Experts of a small language model.
Size: width 256, vocabulary 2048.
Experts: 16 experts in each of 8 layers, 96 SwiGLU neurons an expert, 4 picks a token, a softmax router.
Training: a variant of Adam for the experts, 851M tokens, 3989 steps.
Below are experts of layer 5 (counted from 0) of a mixture-of-experts language model. Rows are named router (the router's row for the expert), gate (a neuron's input weights, with its number), up (a neuron's input weights, with its number) and show model dimensions 0-255. Each number is 128 + 24 x the weight over its row's rms, rounded and kept within 0 to 255. Numbers have three digits each.
Before each expert's rows: "mostly gets" lists some tokens that are sent to it at least half of the time. This comes from a sample of Wikipedia text that the model never trained on.

# expert 11
mostly gets: " ", " d", " c", " U", " pro", "^{"
router:095097130115085151144130146154158121142160106099148162097103180133080139152131112155156089098161149122117116165132174162134080102133160134101125148145141149090128132116163124104146103115146165122113124110111115166157174113132109130132120132128155123149124108134171135113117126085145077157127115120108123123176128098124086155106140156093129128161086144131133141136158100116106110087107110090139153141142099096158137127135108137124177090112132118119115147135157141115130101110139120142111170139085099141146162113075131129149092139105129136112074096155144132091081100110134166164162148141111118137102132089146153125169146125151095149157100145108103168129157140128167103113104115102102118137087130117162167155118095128129112124147096093096148129160104104141108148165128140
gate5:145135119125110166148117171122096127150105140134128136162150142126100104168151131111125127083132135142081132124128149127114133082109102107168130098118105129116114110073128110133169151125179144113094117164120125138099134126128166141151104154158111101075146146124124135130162120142173114096115137110149129103152154082126121109098120130165095120109083126113130114104173132170126167127134110122121164100158088121107121159149132118153118125150116153132105147167100120138172134114080083111127119115136156128130137136115139088180163150099115151116149093161200098133092136142130113129120134086133119099168134106099099149125163104104121148139063168104181123159156136102087098125112111116118116102125125133110124140137145137132142136150106081099146120116117129121179098166165086
up5:140064157135167132157106136135078125130129107156115141142142091066127177114136136155166120146100141143165123145127120147138155160106139109100134110102142112183116094122107128124125107125142118093106147146112117141138131130109102126161145166132086123170126092172111181115108118189117175088132112184127110124116102118112116137096109142127159162107166145100099164109170115147113104138107133128134097126101129166147124128139133147131152141179173117125135133135101156137128108131169127171108132145141156162107151157188127158112140127150161150128143121134111197135130160127154133114146132159116121157098136146134174087119140143119150139129110112087100089085115145155110142097128136164164093101141120139148112077134114161129123137146177140145128108128116102152128148121126151
gate6:151139132122119119174071115124141133109091160114114079136121169119137079145100137157122095094128133129134130124126114105104119117149121166184150107104127152100145132092184125120117131128097111138160120092129107112147144112132169104090101140104111140106139153116119150080140119167151122142089118135118110081146151116152114160127084129136164090111144171109120118119152134107141087125088116104110140162112131148166092104141144143113144154135163147170152120144150122163135136057096114127100142105120129097150122154105160160102107132094146158141085131140136112148131134113160119104117146076086132110142127159094165163122201109107116109119151131130096102132097139116162113128089125087133091105128138156113152100173079161128113105139137099126135132109133112148132117086140116
up6:110118125147112090153088159124114132123094134115164089123144120121113090175104128137140121106101129118108135155136151141119116170122134089114115125178160151146138135080126136162124081127129159130147129119120108107141131122123136100099123141154105133142133116131155115108152118101132132130140118130131116104143092103097170122120120117095122094095184115094153116133191145124135133095169152118127161129109133131117129203133143129139112126125121165116122158122135106143157136144101058134127191126117087123127131081085138128110127139110091112139090100098109158117106117123152137134167176144079088082147108107134131162169164116161084135085120155148142159139116113164115121107101143111137136136079117115125172147089122161134123073114117143113104152112121115114059087126126137
gate7:073132174142133143071125126145121145168123133166121083123138090158156219133130143143146096111161110085100103110138131120181157129113166102102157123138156125160167127152122115125162073114116096101142120122100118095179142111136118161132154143120100132140153124129132170112124158122119114098132131161120122127152153140151154140125132134117087135112125133078142092112109123103131157090174139133124132091112163154082148144129105138169146169122119142116118127117151081147128122107132139118118137139123143092122135166105185141139115142104146137113125157134111193143124179109126147110169156120103107116125095135123122128135119127146122138098127157093141121158083132126115121139153153143146072124119126121135102098160080168159187134122109118131101128098127153117099115155147122
up7:147168136126134106142123130125144165103155117145134111139130168116141121146150134114136101093165138122231092132105148133129147153129113144133156086104146138094126103126131133158152134111124117090160121150100153148100105160122115089139149164098127111097157137136064116143112150185159142153148144149124136129140101147115125156120125145128084137131126146116131091084158188135123121120132155116137126107118085148095142143130113103158145142152146115150110107104166087115155134135121106132122100086108119135150093149120082139122140166112132167112148117101122093140129124193146150132134143065135151125138112093102157153181122115145101104133133132127074128154100117116131141150145176143099071140173108136116138109109148183123128141119102082157132135107119141153154111152125100
gate8:119093154065102123145115102123150111136104134105091160115119147134121064146087131112123094167130157131141105146131129121139157161147117113120122157089107109126120135156110199126121108134161146168113140133139156118111168110120125136134133148117167148129073110130092152146119127158149130148140110124144132128185109100107148121086137139078122120110127103113102150096152115116141144146163167096123139121155109155059122160141144153138107147132152126127124145150144103103087134162112102117119084115091092173135110103138120081112093122114125151133083133125122107147162128129187137121123101132104141110124151152135116133113137118184083162139146156144106150148155144103083118138090155165114135178155142138088120118131156161168115111111124106125109140155134154155114158112112186
up8:132130131117144152085134167150095160128155112118139153167125155136088130101120101133085143108116118117127183140134129093103133141115161134115095096145082141138113106142108136112087159119122161145096153152108164110145120086123189151136141098158083125108143126120140068157137082152109156139103133083081175134160159146076165146128098110165117139083145117102189149150091158107125110121122114126127130140161117108145124080134124155131120129118083176153153164157144138115139101087128131140111137130129139104171168148152106140134106107095121100107151109078132125123155117140141178130127135136107139146131128153129122150149137111126130152125122144170115142109141145121129109148116116135151119143114084143163143093109128086122118178133079109103178100122099120092121105137140119
gate9:109091107139117154163165098150140104132158105081126189117112144096141127139065146105097141117115167128182117121107134148151098100089159118109141099078104118108158144147124098131166156125113144137099097094093145132173132101114134100136117120123149132152109164138135124111145127157142099134162180120108153125142136111099152143094109107145134123129145164145128136169125146146110112120140156122124115146106121145153146132132163116131144119136121118160124160145142083137171130155078163148105097139121116125148108102130114107149136138131150078120169124109134126104140152155139132157174147119118113142131139170130162126179154104126137164127150128159114143135167124110141159163101091135115105154166129124126136166106155123190136138115061061091177124092155124152138115148117154
up9:120128139141111135145114160119106184138149167125130109113168131141134120141126106119105144103139102096134150118168137119132113124121116119124139125109130101158137188126115091130149135133142146162134150193107122140092139099113097097120132090132149130126133167128085123111154133124128110103155145122154106159142078169148152141112114143146105123123114134118131134138155114150150108110115116131130134127086145129137130132164098127178151103116098126105122142158108111071159109099098165133156154125115137157048088157120142089110129156195154143126115131129212115097126123121119131124153136125088151129141095127107157148153122076120113176139145148133125142093149080158120143150198119116148122138096132124111137088081139121093156146118088103092153125084138101083131123103121154
gate10:136137111127145101135156090123103151119121167135124117124145104104158112094100161112135115140104141129112106140140163171131073148116134128093179101163168128127106109162114100153135158117094121156131148133149151120101138120135115124191118125137085121138166079126142138107145108153138068143140138123128069125157142119092139134145183120169080108105130135124100077153156110113163111112124138116100151086178126112136137110128094133165111122134122096147140123146122132101140129120160101150130124083148119130123171123135149081116163112073112132119143107124135120107122128083131099128138148117140057139100119136167116162119120131099147150133147163131159113141128150137123130107110161134179139169134153172169119148133095090140116124124078129133110108137062117127169118155128161
up10:105119131130146105150134135121140130159102128143139127146118108137128142148147109133185114117110133111100137108172119126113103105108076162096111110164164150137139098123138116106178129127119107093087122154136096139139124113123153173131074176113119102138118107126126117110115152142095122113127156096132180151130094154135116127114132108117108153164116123079149130090198129111109096147114130099125144114127090164100156134134131087151119152111196124149171146071150117102100118102150140156148107124116138136104098121140187157147185126126150145139123078091103195145137161122154137152098159123129096098114123126121120134114122142144151084101143132134106124125102195119133108104157127122156097102132151121165147069122102162144132152135125139141168129145115151128142109115134091
gate11:106112101098159107106100116129095097098140175146139154146136143129143106117148087105174114103168145150077134125116152129134105126137129105108129126179087137146087108118123086084117158150159152133108160120156108138109139100117100150119145170115129117098128111119148142128115167141147114141136120130131139119149118115159138117108119127068111148152134152128097067145181097125117183109107109109171176109146088141100133097107121123139136180158115136123108158125114082099175131113132090156108121173104103143122153117155154157174079123093123150124126142149128139116135123128175151111128129082120125140108138141122081110130157154151104082122102125130151165146102147122136135131113085120138154113116123118161131164130119125164146157133157096130112137154138113105144087055129157
up11:138145155113151130120107100119131061126111161167126148162115124139158095145089138113176143167108122151085145111103120087150094143147097099141122133134092128169128127148134126082165120105118141104146132084127128143098094133132115116121132138156135148101152169122162107137107116138108080119142125142134113156111125139119143125140173135124117103135125154128119091115145124135126173149111109132138127153120127151115079137126107130144119182082141190102140105123090110139148107114144134142125101161105122111091114140163157105138105105096098117128142142105129122116118115135185154151140086079105140118170135119099127117098154127150085125138151070169140124127059118111160127187129108145115169125137157139130190102140091120153149163104130160153106142118146148129148094079098145
gate12:095143148123133138157153152134113150152111125121095119132123092165124148158155117121107101164105109145176100145125143104098123120132122090155148168164091141144134063131136121126129136127130102096148112107117151173106126138108086162115131127161146122149140136101124087138117126089148116164148145163167139116131132143104128145117112060137140116078066119121127159117102121150154159114100166116121092128113140108111175125130132141136112193088150096141110141103144133154081155092148098137140118139113106117147154111152104129136137138069088113127160105178134155104092119134104093156119151095106111113121111104133168131153077158105098145124148116143115134129122133128121150114148131143166147178107155127119141112110136149134070124121162145143138115098142113155169119201145118
up12:140104125099156145114133103113118135152144102147130116127136164070107115086132143155113162148156124111140095119123060124113155137107115153139139147111156101087121113163118148099125179184137127090129129125117171103154100125125140123081136102110184165152128149105111123110154114148139055106164151109144118116094120134083115152118122145140089106116131121138128103113077111107072129145184098111143123143173147116166142119129142121133154135129111184134131085116071127108120147127115166126145111078121121134145111107147106102136178110098146143102126142142103134154129118110113120103123141163143105127092114098136084151136103153124161111086157160133133161127157143099160107138153171111169138129120123146153078154105135173130137121127144166119124146115096089137117118122121126
gate13:135146134142143128098114129155151108135154094133097137101092127149150126132178110110147131102163153164101128152127170180145136161137104150152115147145096133143107125150105119129163103099127148168128126105170156102094165160131115155126143117137101135155162124118104116125095114098112102130134131067113151158147103120170117095156151168099092155171103130110125132114136125086152165179133133119170140145115110139116136164134136166116116133101108091159114104121100110141096120150181113131144128115135096147093123105112087162123140121100083099132136147118138115114143096130174116212145119126098156133143136085135160163155156134171116161109130150130118154095110129092125130140118156136139157138134152105157117191131168144110147142116161136144122119125149133072096103157108116
up13:114128096143126120119133123103119095118143118124118193122093137176113140112124121138094112155120118093163143132128058143086171139149134120122156102135181142146153146111156117100099131124129150101134158122116111137150133150131113127128099107078106110187148149112126134144123149086106115135119114155101154131130174160107179163117127117132135145118144116104109118191106135103173114131166123119116114146119114097121153155116127147103144135144105175109143110112142150111046144140151095131156123123113120145092141145154084092090119080087157138135112145092127119186124133127106131126106154111148136183135143134124098126129122144097124131146158179174170102114111129149138124136157109124167142123088167144131145093099098101153078134124115176105102136138089125137136147114125112
gate14:115116108118099183109090139125176126086143087096130109128087163113107128115141087133147119117149114130115116149147101100117095131102112116131148099079123109144177144137137092152128139100150145148129102172172140118103167131109095111124103092090145128162107107133141136145139128126136134094110121124126125151151139065156128144163137125167063172161129143124131125139130097136119137113169113106116086150119105141141112101135123129094144123163116133157139148166156113128150083124112148136125116121117111115128119139128072128114094173114138127159109118104179155089127075128128098125138142140149147122143107103166102184130122125166076130140131170141137144124137170110156075154152134099128098176157130139131110123133137151122123108126070097105133133152132077110124083103134175
up14:107120147142129143099137176117120104125137117121112129109105169103077184126133144093113083157095165132159081113187124094101122108117104140129142159133193143111141080140128142131126137125125125119144108108085167130116132134129148139093154139118114119158081093139163145121152119089129114140129150166125155123069106105143149157135115137134083126134135124103142138163131129164131118101151127108086125112122119115159154109117151100084162149193096107159166095089140105145156098172067086132130129109142137154125147094129119124082116139124125151114149116158163136102132077151127107104149151141114138138128112139112144132120168149109107145104150106112158142146118124169127140115107147117136131172105132111096085120119162083171104127125095146101120144135149109146132107146176145
gate15:119154128125057134116131162114123113125082165093115117167112130133145124148128174124130132157111142100147129097121085099119115136136138127157097145157142135176116187160138105085084121087110148112130134132107091108132142160143122155110140066131134104137151135099096124099122179149084129114137085116121130083157131142077149082132164111129128128144134146114128083106096143148173133117149111120154110144127123111122136139154135137084136138107088121127100141111127113169126079135162159133131147142140126162130140153062108158100113144165116112142071107139090163111132115093113118150109104134143165120065112119166129099108105129107085116132137170113147100152142117125146110127146117096129153077150150136109172145128116105120163134131144132105157128095127135095124159140153121
up15:130144159140118133150152157101094118128139152160175141151143131091159118122144170127097115149189137119153108135097114117113157121124139133155137148107146141164112190142136101109138172161152109143114118126093119116123143143101160141133135120167162123137134129166118160125139117168147110132140158095133151164121141127136070137143123094144133126135100140163161134147123101141158129108138111123117117093138103107129112138145109136091127183083149142133125172121143135104182100115153154132131074145107158113129119161114117119124101102156120178137088137112163155146102058120120161114131105066157154125155140027138116096154176102132141149159116120142137104128091114134125126158126163108085113141099126129126143149133129154129115138108097107103144143105171133110162127108138152
gate16:151181131118090136119160100075149168122192103117148124150110160077118141154120098127157133139105151149130092138140088107133159143114152186154101136113082081129145136116135096130156111155105126139108098096118140122100106143141133155099135109129114171103096130116118136149119132136160140147131095114151122130121159150175107130164101139109072128121121159106149161134111091129150112159149165098171148137127135145179108126133137083120142094130144138108121128128169139161129136179056148111135141124132132134118132155107142167100126149141156108120133168088130088100153130083106183171104137135123139134129132154138090141132137139114091128145109100114146116122150110122147121158116136172152110128127142123141116120145158062094122160127109100155113112100153145102132137112100088
up16:123119146076119179123127073160163095104135127126116100138135102149144071138060113118106128139148131160120159131134126124112111123105140099127118121138123130130120122091120139179143184140139132131118110121152075090090097110134138147138149120155082103153145129147168103106123135167111143122138156141131147097167105102131147093132138118106133095110096125124125139134152099148051104138145093113110099099152095149125104160122145151117115185142136141166119143128179156124130139125124060109112139121140091160146127102169102080148109115142133104146135171146138090120080183127149137104126127140113154145102121110146119169124147128137144137188105128175114146131090119125112154181167107119139120098140134137092101119132119103126114110147135144175135112169126108138133121126122149
gate17:135120126164076125157114137149137121121129089115156108103142120136116120120141123126136147109091136110126131106139130137104092088138123076120129142084129185110106156153104135115124115113197148130070144151145132127122131132129140093127062167101175101129101127130113159186143149112103097106110140130110144115144143154162123124120073099103150157142115104182141147105103116151127087148177132128119158171146139111140144089135114113141131106143105142115066168135127124158124148140155144152159145153122099122107112121083119103120091126139105143077141133124100142128122131142117178145180104117154095131162120134110157114131105123090111118157093066125130123141115113165179113122149128143144130146128122120116114139178124164155133176123074106084137114136143140150132134129158099
up17:118131159112111118105126158122119149117105138098125148143101128134113134120134151133074109106185137144130124138095163162168147139167091143114144090149157095183144145137151133131135133132097086112173125088152141157106142145160160179147175147153135156160136152155103100083127139163121131160144109105152116131173110121091124110118142140157141152118117132092099145191151129097128164106119112159117131121149076132127084130122139141123129130098136146125174103149098131097128135089049128095131106113118140076133116127154156128132155160117143131178150151140121105155113125166137112126111131183109097118124125135124130131108145141162178083090127165132082093124127157129104134119073114121147123127084122116147145151132132143125116119128122145149108115103121092076110115149126152